Weights of a small mixture-of-experts language model, trained from scratch on English Wikipedia: width 256.
Below are experts of layer 4 (counted from 0) of a mixture-of-experts language model. Rows are named router (the router's row for the expert), up (a neuron's input weights, with its number) and show model dimensions 0-255. Each number is 128 + 24 x the weight over its row's rms, rounded and kept within 0 to 255. Numbers have three digits each.
After each expert's rows: "gets" lists some tokens that make up at least twice as much of what it gets as of all text. This comes from a sample of Wikipedia text that the model never trained on. Tokens count by the router's weight.

# expert 112
router:104104130125119137109143082105128144130141098155133150098120154086099144140134107081107145101084151156113109135156160117116117105159142096085099132134128126156105110082101113148099099137147132157122120150101154124129105140150143104151129125146102095147157144139086127114145160116142128098106152105152158138101159126101159104130150151097151118143130102123114140158117101113161112132128095125151083100098159140113096145152122115155120174103137159107183103112116146154154118099145156098119134157159125139172126135130131092120150155116106104110120148155141155091075155134122134095113102112165132102093145160160164151106093102154165147109149092081143160116154139142153156122101184157123089112126107152118097089159093116111107178117114101138164147136114105137141100186117093
up0:101142132134113124153113137123120135134108067130141118152100095093099129110141097127123084125098146160123106164108149079191109095124122110132193110076117170103148129130151130108093090095093130153118114125082154152084153122141098133112140129152122133133145131106124109120155167066126106172129059141124092122099124124134119111097177161105113122107141115113152164099092118101155131152145157130137118093107135139076144139113107128140142115101136113125117120112091132117176122112112142113097151111134160136112142069151152123133116107067119088150131157104145162117079166072144121133138092118123131130140166130119157143179116142108111107138138117129155103148148139138108144103081086126098122124130080162126109145114144096137111130150131106137117132128126112130123085133112135
up1:097152173122082154126146100156102095167126110106132149129144148096099125105107147173145144120129133124107096102173129111135090109157122089150156137134120164112163125134103146104104096099139152163086173163138139102150118114125106127143110138115118065149132158171142118098176149134119090095125111115120138132141142146092079100171066165132144140127112122123117110144167134142171146112108121137098123127117144127117136131156140134167169131120159122089100102110148104105125148121120139100134154159168071135087103126131170097126112098092111075164137109114160154096159137076123142105130113146147134123104135123114107134152107097130134108118129149105142141128144125092149144121110132124159145131145166158152137161131139132124093128124136121073104115156138112155137137074192150
up2:083144071091093151145143137169088156126112160107115122114168130054144102100126112094152099124127116126134168115110123112156114117130117098100114130118121106153126119071116136130069144146149158159104158127135141115109137161160130141172128129133120129129167138148101145111098113132113136072151134136117108129157159118120160150113141109116121159081130094090123132105117115132154110156143096127134145095133110114118161126096103145161151120119150159125126119154105159174164108135183159133094139097109178118121103114106134118097101134118104104125147088123121124125128131096109164113089095110176152102131171084148102113122129142122144174106095122146129162142147119120123183122134104117082123119099091161155142121142093140129109153141146120089139178134148120131091124146078142
up3:083139140157141153156113118085111108130134154126126136114132102122131161108135121108119144111183164136103159133129098179158135080107165126127122117130110104117123100123126110103096113122116125158150131162118082160135141133136158171142130134077126099118146072110126141144143159168103099122104137133168166152113118100070150084133164122134068108136117112093125171185135147136077119096157146103139102138164087142114090121170100114134153133092154103126102111117086145113120150121162152088128095152158097113190115140127146107142107110111114115114095121088149125154163147120144141097150109096138150115132119099156108098140148155141123114099102123144118140143098115158144134175125102107126156113098132112147101154111127140103077119151126174103135138122096116131120115136100095
up4:131091130136147169146116156157146105137121121124100149149132150115156142090141115126141095067097167142133143131114149098133147111159153132096119128105086165163150099153130113145157094044168107118155153127104099133151146096133128130162132171106142179111120155106114093129072118141123131105158125138072121128158127077134103127120132126157139124117125132127125145157124155102141133110179127115124138109108136155123131065142101092120148146129085121137112105140123183128147155089139148128183158137184138139119125113141145082157131127146175132168153130130108108109147128146124144159096121123138133135137155132139132123147097138131145109146117130097149138092122147108128134139161151147148121099160159172150126126111100142184105203119133103131117154132121116144170140121150072
up5:122129095158172180096138100148086127119139112147137108112081141130083120100141125155129136125153126146175084129180113154089141144117134164145082108180144131135141132105149116130156110150153127138089143112098115126104109151157157117116131091146098149134149107139098105097179162093098084123154115116151100135145107153150123099118141162139107132143147133126161093102162101126143134185146123091140097131096130123131112105123097123132143109163171147131123086141125157118114085134131122161112136128120113184157140138145157088122128156097122104143164102070092129116137146130087147131129093134080156135115175155155138146074137117137136106095134111086122165125164122105145104176177168104129146113147110102154118138102118142158099142112097131134128150134114114127152124119123113
up6:118108123072146149136163121151137151104160136163111193146120133098130124117124147120120145127143159102112117106128128130133107139122126127124088169166142168115125135088137116172119152110136110151127154155091064113163156112139120163137143115147104121135119132109119101108108151073162129141117125162144146142099099139137125137124119127155096143136147120138148142138155077151133138154101095128101172139122154127120162070123117109128119137193144138081134107108100117124178102126140117147139165153140175135096085154101093121138102150122139122142154106171127114075118144195076143135133156123130106132069128117100127156126114145099149144149164125110124146180104117159152171132136120182128152126132109153123100104154154139104117125125160150165104131124129157128119098103143072
up7:121118146079119134117143094097163136087118116111118128104121080092156084129182129111112137082141148169136168135177127151075128170154107121137126132143118145172114128142137106125152117133157144169144127118118075114124114131128140167133164082132099129176164168139105093141115152171153139131132085118125140144147151098110138128153124161148075107142150122137135144128120142125130116125101154108105135129116101107096168142139118129121088130093131118142097058129126133141098164117138085114142096127156132108141050103138090112120110176114121111114128100102147148117126136148114134140114131139143155095167119139125153136092144128131104146148104113173144121152130098083111140105147151140109162107123141152064156162119120151141146110127102080144107120113128134124171145075135112
gets: "the ", " ", "He ", "C", "his ", "8"

# expert 28
router:104112128093115133100128089100129134136153096147133139092112153106114135119140101089114138101115153162113108156150154146135124127166139117099108108158125117153108100097109125146104095120159139158109143147095138149130098142154142096163151120152101083150162148130094141104139166116156141095118151095151154136093165136098142122132152148101137112144119106125122153158123103098162089140111097123155114113117160144123109136155125113155101170105122165110176104104116138146156128102151158095125134154151097126173129134161123094122133148107115105104137136156156175088068159151107129101118099110158125099095156158162168140127104098160166159119166094093143156123151128159155154139093169158105109104134115154107093094157096117111136189114116103163141154148113104137142101166123095
up4:141109157184110116088155126119169115106122113139149128138163138129139126134125116168163131116135141115164125092146142118144127156135095085112110167130192133140144086084126069097132111127129121144116143108108153133155155069145135156114119084129130127163122137121142139129110097174071136104116113138139103144137133150167098092128116118127125172130116072129138121127138065106133125110087107130120143127140169107116129142134097122180121146147131097118155074125114124135122111155135169135142077150084211145153163101176157111104136140128123110165120147126156142100141124115144122075077163117133088091140128171132173137124104112118141129115126133135129139129136150105135100107102146129096103105123135142142142123126113116119110137071146082140128134121132163104104121157096118
up5:120097104111166130079111154137124117134151129137129136158103075115149103124169130121138161116112174123145133149153110138175128100124127156119131129161198121141108136100114093128182134142128131189145133153105139114098097175146139135114110122147126153119159104107159156085135130116100151156100137130133161155146137112110143151135119114102176135119162097154126142140133077174157169159153123112097141108158117161100135131140118128157111151130156135140146106127155151166116134139134190059127130133148133112084101140111140105115120138123117134105114088131098122134136171122125120124112079109138114147121169118181112131148153146138170139172163119097138104143107119134125125167150086134089072133122129134123129121090136128143142115151129089193115149132159138147104083162113152
up6:116149155166093118107150131109130139139093140092147131150150163126107103122159125134136155078130137149091124136134164142141117089120111122151104139162089130135138125097133177129151134149132092114137101174134152134171114113125101111179130150107128104135160176133122165088131182130166106101154152112177143095182119134129114108115144104134159126109179108139128134113131120092147112116127110107132168112063104143122147102159126166123151134097149138128136094135116173122141130125127173148116129139138172126120153111143166112134126111142110105097128096103121181148100159115150106099138091088100097142128125149144105151081146124137094121160101141096032151140160105113105134116150150127130099143122132115104132167162172165129108117127130134095098095114129119090138120131141123
up7:092120100098154112130132089134107136163091144106109101114131143137097131153129071115193144140150142124158093150140128127135119097144142127155116085109084111115108129112118146148106121184161109146116127141149145136141138173136113129097088139138100098102103134096135102116130155130180145102095144105116114164105143106132127195100104147164097130202135134161113114147115122122157118132130094175135110123129172106116144133117109098118169099128134088121098068133143137104120108136109151129146106139151100080108088105081157133139092132126112156123156127151095192143128134100122101122122110138146133081122111135150144124105098090160127122147115080142106157160130152112164137108091148130139107165124134112141080107113116144118102098127101118133159113168108113091122123123137102
up8:136130098105099103115141154127143136093124160128125142154141141141109128103141118078157138142133122128079118147142130126099125110117145118135138119072122115162137108128125167135128138202163123130118168133096174133109101160142150151171137144160136167120133134134109146163122139096106139096145149130172134100085136166142078189145159120129154121139099129153130108147169120150146159092112113130161079148170135118135167136135173160186137118102117143131085096142149156089158114134106144133097102120114108153130115130141151080161102172129124104107142171131102164155102139144147114123119112116151123128119148122153168105115113102125155117088109169173135151105155108142146112111110158123122171125142135142099115144168089121179128153101146075118142118123134116117101104102136171
up9:117132087141073104105108111101124150149092101149138098114166139142126165129109133114162159133139143161107103134129117085104121132115120131114135176150160109111151130088143149149107121118142159136155109147104172140095086125111150126133118111192149095160111145125121132117114143145133143125097169112118134135142124146130109151143136105104116158067112121144134153180134158096146113111115159153108119117101123162172156140156172055108118093128129156100107100109129113098149116149196120135144079105116108146119097127146170100161107114177108149141113108107132131134120150114169130135139113100145154151107111125135136068101122159109116121098149131124119155127139147121130143099074153132140143160137158151147098139146108157124121131149140092109084141117088063164117131160102157
up10:140124136121130120148156166143112151154142121156112106109179107078129184125118145104096171143125137153120109159127149116144121134142148112152091123113102124166128132075151136124098097129126129140144146144124126135109133137188082155144132160125102122133080183121124133097121119132179127136120178133165136116153134127179135069089145138130098102126131077116164114136179114094168145145129075132150127104122138142131131101131093130091163097088156112130113103144102140131140101122135156107165140118162158114125093122115115117159123098167158140084134099128120144127105136065120118130070142093135120129115152105108167146105119149127100126107154089087153139125081132137174132136102120114130139127134102146145111138108147178107146144112129126144175122137102118114117142184158093
up11:113147130113149145093161137122092099149115146126118127123151148143101136111102162119141112140118142124128157153139122156160122100157120068077104119136133132173106115166129112119142162122140128174141142130128147153143135155127148086140126125176120116110126178142135129100127086085122134097126136105136162140161087140123065132122169145142125131166146153160130165145134109117144131122135107111151132101124112132106164144121145120132165154131125170090190124086091127165156145094103142118078116146151124175125089120149142092105130139131137065106156182152138134096098127163159111105110129129137062158132139106147165152115123135092154146093118119107142117174178112117168164083137111111084133121152124118118093158149121131105135137100117121095094135134107140131118092120094154
gets: ", ", ")", "new ", "New ", "first ", "."

# expert 71
router:110108132101144113106131055096132141148144120168142124094151141114102147143132103112109140096105149163106107156151144139145114115163132100103116138130117137156113100083089131145109090135138136158086123158097145132130138141167134097149124126162095109168152149157071119113138158127128139095104125106142157146074165126104162103122152160110119114145131104124132137159133094099152104139118097120134108121117162123114086137151113115157115147106097143106147101112109131155157114109153156102116137152157105122169129129149153096114151156087125102094138147152155156102083161137139141096110098109164119104087151138152178162113105103155160145111132124098143156135157113155159154137080151165099096112101113152135097101163106130114133187111116102172154154155115097133135096153135091
up0:068147165106115151129121145129095126181157144165135132107110120127150131118114115150109106121102153132097139113175126157134066153089146146092083141168155100125140070126111137088147104155121098105138147098100095114132125131141131083143094125141114135107123113129103079115122122097103136124119133160138130089120132128098120158161148155158113083137165082108089111144160132153135106118161129146148100111090143147161142121132155109143126106100146131172157097193105152098128130163121150157108098127171118145113103120111104091124136141130118085123132114145134116131142119088094135117128121096081085089083136118119141096133116088141149133136136124156159133130129132106115139141157165156168113163185107160155101108143133118161107136097147112104142128166153160152153115141106122
up1:103079118142114142163133147136124137116125145131135109125118094080136106146163139181134142156187158121168100146062160098089124169119148109160093138087091122158147146083104123127150154110130113158126153162129138142177137149172133161113100120151134137152152151079121143124137144133114094102108121136108121171151143114145140143118132171139111179151115106132118156124110121120105081159122120135113118155090158060132124123152147143144126127115147122138142119129142154141167154147136135130140145144186144153131150092124131111123138132167117105156208140097122109117132154120144106142126081101111144081149160129167108171099105097147117165111133125129085143124118148123083133148099126127138180168130125134106110092158107108098117139109145141168141154106131118132127116139118106
up2:107096107119140116134129117147111135119107101127132116096161152130134076112116136156149069118106127110118099152124126097090131139062114107134134098095123103154106136097061111142129132137124131170099083177130111107149097107160094140161137137119125110103085118089164147152068079149150132147103136129115127122140107144128148129140113150179137102144131100129157140112117084159104135149091132148069118123161133153138147139119135107144160135098116135089131115140106149161162100097160126119173136168139130111102138105153114112093104147163132121137124097169112149115109114092099114133103131159147081106139158171132123135092071115124162129125153145128159152114157120157196160123111127158107109156156146143103111122136156127102130107123182105108123106164115117113112134135107119
up3:118113137148126149143126151107131130148126112114182108168090092138106124176162178142119145130160105111160099175129096139159108143157081130086133153121093126156170112138157137105139111130144156155121138108114094108118152152177143100099107095119118129127103131084134109138130130134103160130154106139158112088097147080121161116084168148125128088128164153174145092122138068124153068163124128131152145094186117132172117130158150127160103114164102135117142106104080108133165138111124079134127129172153122123125119107163127112153136140146111107111187131107124123101134170104116132167122134087168127121130102166152127139145138105119161089122158132111110112120125178088118113141133101103113128125136130132116154103150107137124114126127129119133143147169120122115093106117125086
up4:103125134109144140114156141120161106144141112155101090184148114159099115118099093149165163115157143160147116109141112091157138142138154106117120119130140115143172122151157097123115101128139123109127132125094135141158105156087056156179155109136131116128122156108124123133159178121152196104137128127085168114120137105159157091089127111102132175116153152096137129133134126080120115122120114103144108161118158142084163091106086124155140131127140136154108124115080144158171137151138144129141085164161111131158146106121148129108122107104125125107094119151159143140163157084146124189138115125153122139129109109124148154112151155132117111190102129171157146170146145129114157151121142169129130093133149138156109127104173096163129147141110115149107142151152163138135151145093127
up5:099148142147111144085134138137147139142144090119179151129141116171113117088135122093101132100137113135141137110102134110109109162101147131108133123116129145148153110146132153182117084095133134134138127137089137058174152138108153108157143121130142141144155159165070143190110106141129152138138121142114123153112137146084153133114144110111118086171127107134101165113115091158134129129128133141104144135100159102148146137167074123155106123105108157157188114121100130161197108164119120163137134090101113132150114116126128111122105135130120089115153126138136156126110129126164106139109094124124148138104164104109091151120087073151150130128146128154137111119126121153104134046155117144134125129125131132113116117121160153138142109144171079128131158137144155148106135085155056
up6:119092149139114113152095156089119134118154118156136131183160156163161074091108111147064131131122110165118128157137076122143112098131113124113137144149113140199104109138141136142152129144126127126135118159109075146144137092172140112132119130152108114140118153123181123144110154114147078126117141134107129129128119109087169159142134100126148124173123129093131101107123146156123124113117089124091140100086129108119146124133131121122132132129121103124082099129108094098147110122166128142106117140183128155121120119135130108119119159087130105124113082129049139126110091055160112143152115148159144105148139134134099118142088105079138115148112122113172140121110172099123145107130114163101104102146150153066102090126154114124117117099104096101155122154148145118135135122164112
up7:097103137085111120155132129120134141155116136162153083144185179147126120134114110101123107076121144129137156136151132113121109142157111107139133096135112090121123079138150108114102119101134140133164111161097124082101180170094127116145116109137083088111144125110112104134076130149134149140085162116076143068172131177112113140125146101107128167116128116116094144160154115140142151145124104053123152121096154146140149133164122131174176150154109140113102103090106163086168139128129130114123108134181152111138099131117149112146110129118137098110147118126106132148132115099146111082131142146118138130120119126142150131092113123162133128127110123183115163112110141094115055111133145176163103139149159141153151109141148149146122152107124156140121142113139156132123099152125111
gets: "(", ". ", ", ", "| ", "; ", ": "

# expert 44
router:114102140106083104095121097131120145097137132164149127135136143139133115145102101156130134121119118120122117121158154130113133130142091121082173122128136121133139110130118148127087117126158146136082153135104131122166122174139166112104148139132091094171180137158105097108168126111123170100092112124181141138126160117104166134140148186114140144113117082126101160137151113118144105135114064117172089144135153150102112106148058119167155132102135153131121119083131098143132167130103168113155160116143168113139086160138145121126144114089102103110122102124127160125123149142141098131079132129138173094101136155129121093167116138121140147118104135087139168131163129132134163092109073136117130098145132144124087062126154112107137152130112110098176130131127138109130110140169101
up3:129088124126114125138144105096120083098097116166127139161141089122145125115093135104124150147153154161130139129139137165146137085070097135106096142093119099141129114131106112150132074108150099106122151136113116120124160097120128092139112143133135135147132122138112139116171095086143141138125118119132099157165131175150150153146137176121166149133150135142080171151111154133140123131094111105104126156160162138095100128128092145192158113102111150128137102086147090102119151173096119141123145117123152119100126114187204107102111128154113141128121122116157160146148103136098102148103131144148150099095121131133114111127132155146114181133154100071156128092142086155124152159113109148147131146135099118123104113128110118144162162200122128146090123120146147135136159146133086
up4:143173129140128132113126101153128188146113156155122131110165155124112147133116138123107149124172107153068150102166123129128109143135113164127133116147115161139137123130123116129100135147144139106098186135124097130143131126117157134148140123134138091105142136166141124095101096114168132148107172078138155087122137088139127143121071157101107124147124101113148153143157117110086106115117149142128127153152143149148068129119114166101166157130178128120081132120107101119173130123150171130115102141104156138123156188131105149109099107107096093110138120160088128128172108109113118104116094121146124135152153106131083159135064095098128157144106155163108139112157161105062154124114118136168174114140123166127133134170164167142124121107105107135103106148147105108152124137130126
up5:140096143141099154122134081146132131122167130164172118146147134109096114084101108124155098137119101103097152115190128117115164106131141095081134123153117167122132117107127126129091187131157153076090139154147115102165056165138167122097071117069126127089142129144153138127117183126108137149140107090153111109158137126104158162120159121160160116100133127114114147135121138086143093120109150150119166123121104159126158100138138115178142120131138154132099123138097099127153173130096144100104141177182135106148102155103114093104105132124110077115105115145145134145119133104112132148152104133125133107071158106144156098128110129090112128109104100118128108132131076123109168122136110126112132121121123147134099147096127128120110133087145120126135106134134094152097119116101126
up6:146107128135136168134089145139135152123105146173125118116157121141179147146175117188121129098136097169134149115127101147141127125131123125136120114121036156092130102158105143127168109140136099129104128125094134114131179130147155163136118107098141163144125152138143143147163154152132154120164105135206095142138114100122108136157154163090190122109144129157105105128137139133154134098149110129098158136123134136131162101169123148091128155111135121165083152122163125166129099148110116112075092102127119156162129136182119082115097146148136139103122138140106125088147140125128111111138160115113142142115097097143129136108126156156136144116168118148131198153151149138118156120119072129154108146178114127136135135141141122116104160113160112135118105106080121139152159133114128
up7:086158113129123133086130099107154115128125105092139116111118159085135117188159099121125109145111121113126124137153105126140099118107108157131121108136109115157156084139103152080119161114156123154169154150113086115136169110069123117084109132118105114110129115113139118119167138078156161114098131138168099100151117138093136131166167098139124098134118129141157127142143164101152135172111154132116157155149188137096127163102141095149180160143113148130141135080110125131152142127078126125134125097132124132118115094181157134128078120138111133142136114068140123116110164115149102148123122154123088112096165098137191110131120131128140105132165160115107094136128128156135136178110143139114115117142083150134093106172113139121090168142129132105122123155125139174158144136158151
up8:106121129094137150147084166125088126116123132135156106127157100171121109155144108110121166153155142127144086139171106162082153082143146131131126121120156088126147101124122153102146126125136143122158145141100117114139168137119155154114149078140071128096130121066165144118111151119119120083111130156100136131094126128091130153150118145129141130118135110110083121140146140137079112093109085122111123107096092139150137162146094153139134118084112123125089135157068113153104089120116124151114107148171164124128117166123087103172122130104155116112111137121166118095158160104138088151130152130127149142124118093140133182105131085150093131143129170130140139131143152096130082124092132171141109123132174161140071141125136168173108108099124122113147135116136150101107094105112139
up9:140148152098140111125145118123144135116135139151176128082094135142126188135122117157129149167128178161141086146131174122172145110137130032124116098156120139099128125108127153139133142125127102144162147157110103146153126139122108132151119124096090129154114126150136147110144121149116139115154086126154131144101092141133125122143074111131127112116124113156179103181139093141139131085125127085121137103141114094129096074122129124142097182095137097126095116116135136145114174131107123138133170122112124177172071145081094096150169146112159125131119121140136121109067127177147119094131152148100121119147111125125102107121148171108144139095121144125101147164172145100155138156133152108144120182155154142117100144090142134155146137129109103141145160142100138147138126120140119
up10:131092112123100111138136097151094137099166119149115120120160097112140126130135151136117189132142128087116122148122119120105116129141144099078129119136172123126078132138138130079144118098171106126125152124127093139119105132146107154131161092150105084121139144135140121130162109148118145177125115131128129126133157111095145083123128162095144111134141122137158191180147143116123085142131098118157123106168148117113135095169128107151127133090115141139124088119080128120088090138086139087128101083064095166147088124111124107142149127108124121165117119100141098128099120112111145122106079121129171133129139171127161154113106141125122130152139147102105116121138160146104097134148113135177132116124100162131118181168142107118164116165107164156135100101079139147129165134140059
gets: ") ", "\" ", ", ", "), ", "\", ", "\n"

# expert 23
router:105106134092119137104141082101127121135152093156117147083118147100112151128137106090126143104118148160116098155152151127140131109151143107096126133145122127156090101098109123147113098131161128161103132159105151128125085126157152095166157132149097095136161135124077133109146168108132150095109135110155159135098166124101150122120151151108136102139113100130118129162122101095157093160104102124158099109091166153108107138148127110158098177105125159107173109109106147151150129109145149110132140148160111143155139135154124092126141148106111098104136143155151160110093154146119140097118098108161142093097150169152168153125099097152168145092165093094151156130156117142159152129102174157120097104123104148118096105154102117100116194118118098160156136134115118140131099170113093
up2:105126141096124100097126121132147114117111153111115130137091135149073157131101144136158142128118124117078140146144088147096116173165110106127090131127117140163107158138106134136146117149144142166139136174125161145108097126136114113135151149115098112133087116141134141123142132113104139123103114128102089135153188170102102077127135114162163130133066095116079127124157091112156127159144132116108142134135133093124126140135097116142138142139167150108128121073153129112160126173125145158124134172137086176149133091135108105131119077105149090135146115124177135138086163127120117172092131130142136144116174098152179107086158113149148133133076116117161146108115119146150117124119145112178121113118172147163099125150111127124106139195119137106164117148109133076124117164131152
up3:153069067132099158090165128130146112121124123125120138126143141104148130122091140112124120116105150117138120122110160144123134103133134140159144111145136109109130136099139128127137090085161169128097136160115147115135177180135152112088118126141114134121183114129111122159140085105106143115108141101172139181106122164070156170157175158136092090176165153126112166127142137129125132127160131115121134115127118101072131154168105148145152111110127098128123119141094124131126154130155091152117108175171078123165082111146142086134162130106154085128113117126138152151142150109132131112092133102163141149107128121106090116086112108135163130117102141150154097145114165111105147111108120162155124161174103087111150150134173153150155156143129106112123103112100167123122130123113149
up4:124108081081093108100100126156145127118130153137077132117156156125118119135108140110143120125166141130130162119156123097121170164102133113077152122099131125120110135128126147134138114145160106128088096103115131095138135182127100119190146152112164098144167113122183119125167158154109112153111149128146088130108154122120122137145118132108154119121102106154146099094142133127099099140132108136081086128128141112102114100122104117152173111097167147126090073117131118161132150110126134081117162115129150114140072147158142099084113130099114093134139139147176163097131160119094121132119091132161130136109144156107125144129165155135121130145157107173143155126191133109149148128143122114144101135166076156110135061152128122158140119144133084159140123147077130131118112122123092
up5:139124122120141150112131133111111085090122146095123152130160112128100168135148138175154159155132120120152119127123101125170120143117139138122097118145100151198153119116134124126132104132157143141137116142106141120160081117116149101147127110122144123082157126150117126112173153085109142167164108125125109153148098145145105097151176171096131157134162113097128109110161153136140132117103153143116116113138101132157115162144161119159152129117108113096116111114078094155156124115135132137146154113135119154071151148114140100116146129077104127115133111111148172080111185130124153110172092100177172167125132088087132121160093087144083085139094157152128139128166174133106108132087131133118112107116149154101127079174116132118122157127145147136135137148084141139127096139136082
up6:098132111136100132112155144131197122151079136108133164167156123142126125136122133113135107152141160122138144147158158134129112156143114140126144109124145091136115104122143125154157128064103138141156102159075158140136116128166169105091129125069130099139158134097115118121134102136097115117097126094092115102099143138129109149144159172128124106108096125142146097149087092120122126161162157170138121149145130072081136144107167135173135157135133117161149114156100108149130152170141125144117133122140112125115109107120117087142124137103103123165138137132116148161093169131173121137178129126157121127153168091127113112136075102107146184089160126121127162134137094168112137173167114128140163071149111157159115115150125098131077145127111158147140103139155128125115117154117106
up7:095115149130095111130117154097163139172149145182095119128129171129129136162160126110102105088138120164151107170123140123145164133120122111110119114141122139133130127109134138134108146122120105145145166153101105099173128088157130178144107150152130150121164149143113127118138154117147139132078105112134123165100125146052141077135123139106175161135163118116112103144164093123143136130136143110139125128096150118101122153132127079143116108104161141159124065132153176150144121122151142128125116128149173174105095130155115118093160169127099132114138154101101119097116136199140131145158110109123147138122153117144098117156185121124122142114105133172142100164142145119145182112110165180157168113123088142097151148110101127118150142105145095139164132147132112154130101097154119
up8:151142130141103139197131166135112159107122160130147119151130130161104143128152146148125119108134147114116164147166085111164145141150098112147118135154105118104138146165117123156114107125142142194122157086104171136094118162154130127132106102149128109148163114118131134129136134125065128088103094105133129112122119137128140103104135121126142138149100073111102187179092123110142080159103117139085141115149137120125134160167138117115147094095095124122126080154110130134144131141139143124117114118164107079101150121096169065143130134162124142109134153151177154120096159110124107082141123145129110125156118139167083122104127079120130150116173109168090096113116111096121151117136094186120127146141115118130130111133126160083152133145169161150153105114132114173106124137133111
up9:107133098132125070158155109144156131134128192098130125109108126142094160121115107102085149143149127156104134113172120142104117077141182148127125075110095089146142126110098129112100088147080137146148143181098148137095143118132146119058129147112116114113117122110128083132133131134144109133162138137122146107142169140127142120104132104146153106145144117145112135150098135094134113169147139090121103153115127141102144126129101078090134113139118129120128088136131122183170124157115177103136137142182144135119168135150168141095065157121113136125148115163121093124120113131123099147155101123169144102119135110150119113133158105134113124130143169110142109154152117144119148109097116168115142123145104137129142106149123098083107138090145077180080165123101163109108132095113123
gets: ", ", "and ", "was ", "other ", "is ", "or "

# expert 58
router:101096127099130127114151086100133130124150113166139146101148145096111146129145102071117158097115152159109103153152158116139124109160132096093111127136119118156101100092110111139117096138154132151116136155097159129136114147155142097183139122150097094151165146150087144121130154120140147095106134112144159138101161137096158098144154150101124121148102101110099132152130111114153090152123094141143104118083164148115102140151119122155119173100133155112181102108088131153155125103154154105119148157157120130156134127154124093116136147109118100103123122159143161097075157147124143098116097108166129096096158164155176144133093102155158152093166110090144156125157125136151159116109183161124092102120112149125100108158109104102111170097117112155129156136113111140147109162127090
up2:106123108142104134152155135131162108126109122107164124121135111121131106103072091097112111130123165128098151095177168094126118140120097115174127151123133126132115115137120148151138174177133133132130109143141107109107125147148157099099126120120138081106174139149101144091104137081102117097134112134134160126116159138117138095109136113145102092113126136122122168166134128125150172103115169102108154112137154093124160121174120102147141123115168163125109112130138141136165150102130137112163148133170107118126043111125101069132100159112158108118135132127134143158120162096131145105114109068145143136159091095112167152133143107167124157135110113128107137112127155106112095172131133115118137102086133163118111075101142094124089119126068141118131150166094170098129105151147108
up3:094118106124109134166119083133155141111137138120171101147118098126139117099138140140125130138134112134128121143061101172133150193136194171144113084161124132154113099096127137111163097101121129122103114121089144134151153148125091114112105118144114141118144113192156165123169142153158132149143111155139160133109114110131140150111151146148112116121174112144132155180122127121161132147135135145138164147103119129160192104131110093130131072109120145111134104144157090098173100113138144107138099128134094130125097139110143080170157110079169116143150136117122127151101163126118143102125122135149128146114113133119154110112155139138098159147125161087150139122102083142088117094109106137126134122154110116117102148144146091149140125148112177140186143133141119131174125169125074
up4:141142117133120133155126101106100134140101140185110146125085091119100087096140153156115116079160140110100076123143156144154116119090123140158094145142094113156108088099110152161112087136108129136107129122138148139126134111132155133116141114142113115101133126125122159100144185093154080128095181176115138102158135151165150062115168097147144136135131131134138078159104129127155152147154148120186141117107158149114141082150145140102165110082104116112096105124176146145132098132107113141140121153188130146121118127085131112107121107088141116111155119119117101140082174147099132136159146110138113116104134116147118128135090142134129130135117162142150085134120155138142127100099108141126134104109080137106115113170120123134147156076145133118106121140084142111179150127160109
up5:125116139131125128123123167109109130106149121171126109120101144124119123105122118148138138097154109151121130117138143122116144154133101130130051140119127108167124144109149171144136097148117081141142117173089122123131164142120148158156100126089067110080136106133095140129145160131127109081119104118131146163154134156141150131137113112125121144132084128116107150146120131128075097124117115147108126114135100149138073149161083103112124137124184129157164103091114136126152150143164208058173147160103150150123113123135121142128116117112112101091082144097158102147142147116151145088127103097093126085140102120099118122130142130124183132148129103111116157160126118105161110138160084141168144157108118126120149094068117131129107118087129137124077136121127082112126121124087106
up6:166125126139163109166158102132153112154151071134136121141101173156093143124112124130147141150137136139136136117152146129089137117143111136140130144157117150137129125124127139165104114126144108114158151137118183133123138094172128160087082135125086111111157112091101135125141136135109129126193144077099095104145119112131109147086122126138081146071135118092137121091090119133139149152109128126137113119173106129114106139137082085093164132093119104106128102131134125160134098156153142125148139138190131102164122070138165111121103131145144111095153138139129106127141165105105154151148137128138131120073133180154146136109086138107130139155173147113142126167157159153128148154162094124099105143145090091153109092125132117145147132127109100133119135178165177130093118102127079
up7:108155067168139136115119122122115125150116112153115122115129134102125159122135159131109111129162142119068136106148129128120155109122161135135114088136125155134172095108164154186141113103123155140139089150112105126121148133139152143125138096156080160160164112154108126121147125134114127146082096118176127175139149168099154113137192076132136140109111107122117114094111088113130157138152093133124121115146095096130112144110097124133105162163122121130124116112112150118144135134127124119138139090143099140170100113111093151143143116145149042154099169145161145139151160175187149133128151123110107131133159115107120096184100140118099131107129105108163119099119110149125181100106163145088093133129125125175084135139143108167116132123098117146116102119111137170105151123130111
up8:148162131115130143143152118140095133096122157115153088145110164154110157112131148164142145162133156110140121141098130166116126098155149141120190118125164139183163114083124124089086114092128166155121126140104135136092118126102148100163143142117117041121159110075086118166099066148125117118142157124122116133126150146097151130108110165103090124187123099135117117105148125137140149099144115136135102124130143095137118142101106131154160087124100155090110121121153131128118114142161154112127147147134125148107126132119125123151087126155129098133112135188155114142123166163132120134143141120151137082140111110096169128108115121104102105152089125067135138138137109146131089137139116139124105085101166154125108134133115146123102094115108107142126163131076152132076173125120095
up9:093148156096174127153121112134100183157088140102108140083143141167121109105139120093114124151160160072103101130125133113119120137140166094130168101121161111120130124147122165132130122138100092160147121113112116143158113132130154150135160162095135116149118147145123118170110116159155178128131117153136110146127155109173140129116099136169118164109138127095093144118162125105107130121108122168130137128098106182055160094141157098169103130122159114177117102112120115155178097110110120126131176132101118117103109117116163096154144120122140084120160115140165101096157127146123145077087132118126105119103113184114144153155152102106141159083117160143138144144141118121127172108100128108112130106159079135133135127137130111130161154094116125130131133111111123155168104117092099
gets: "the ", "its ", "his ", "their ", ":", "s "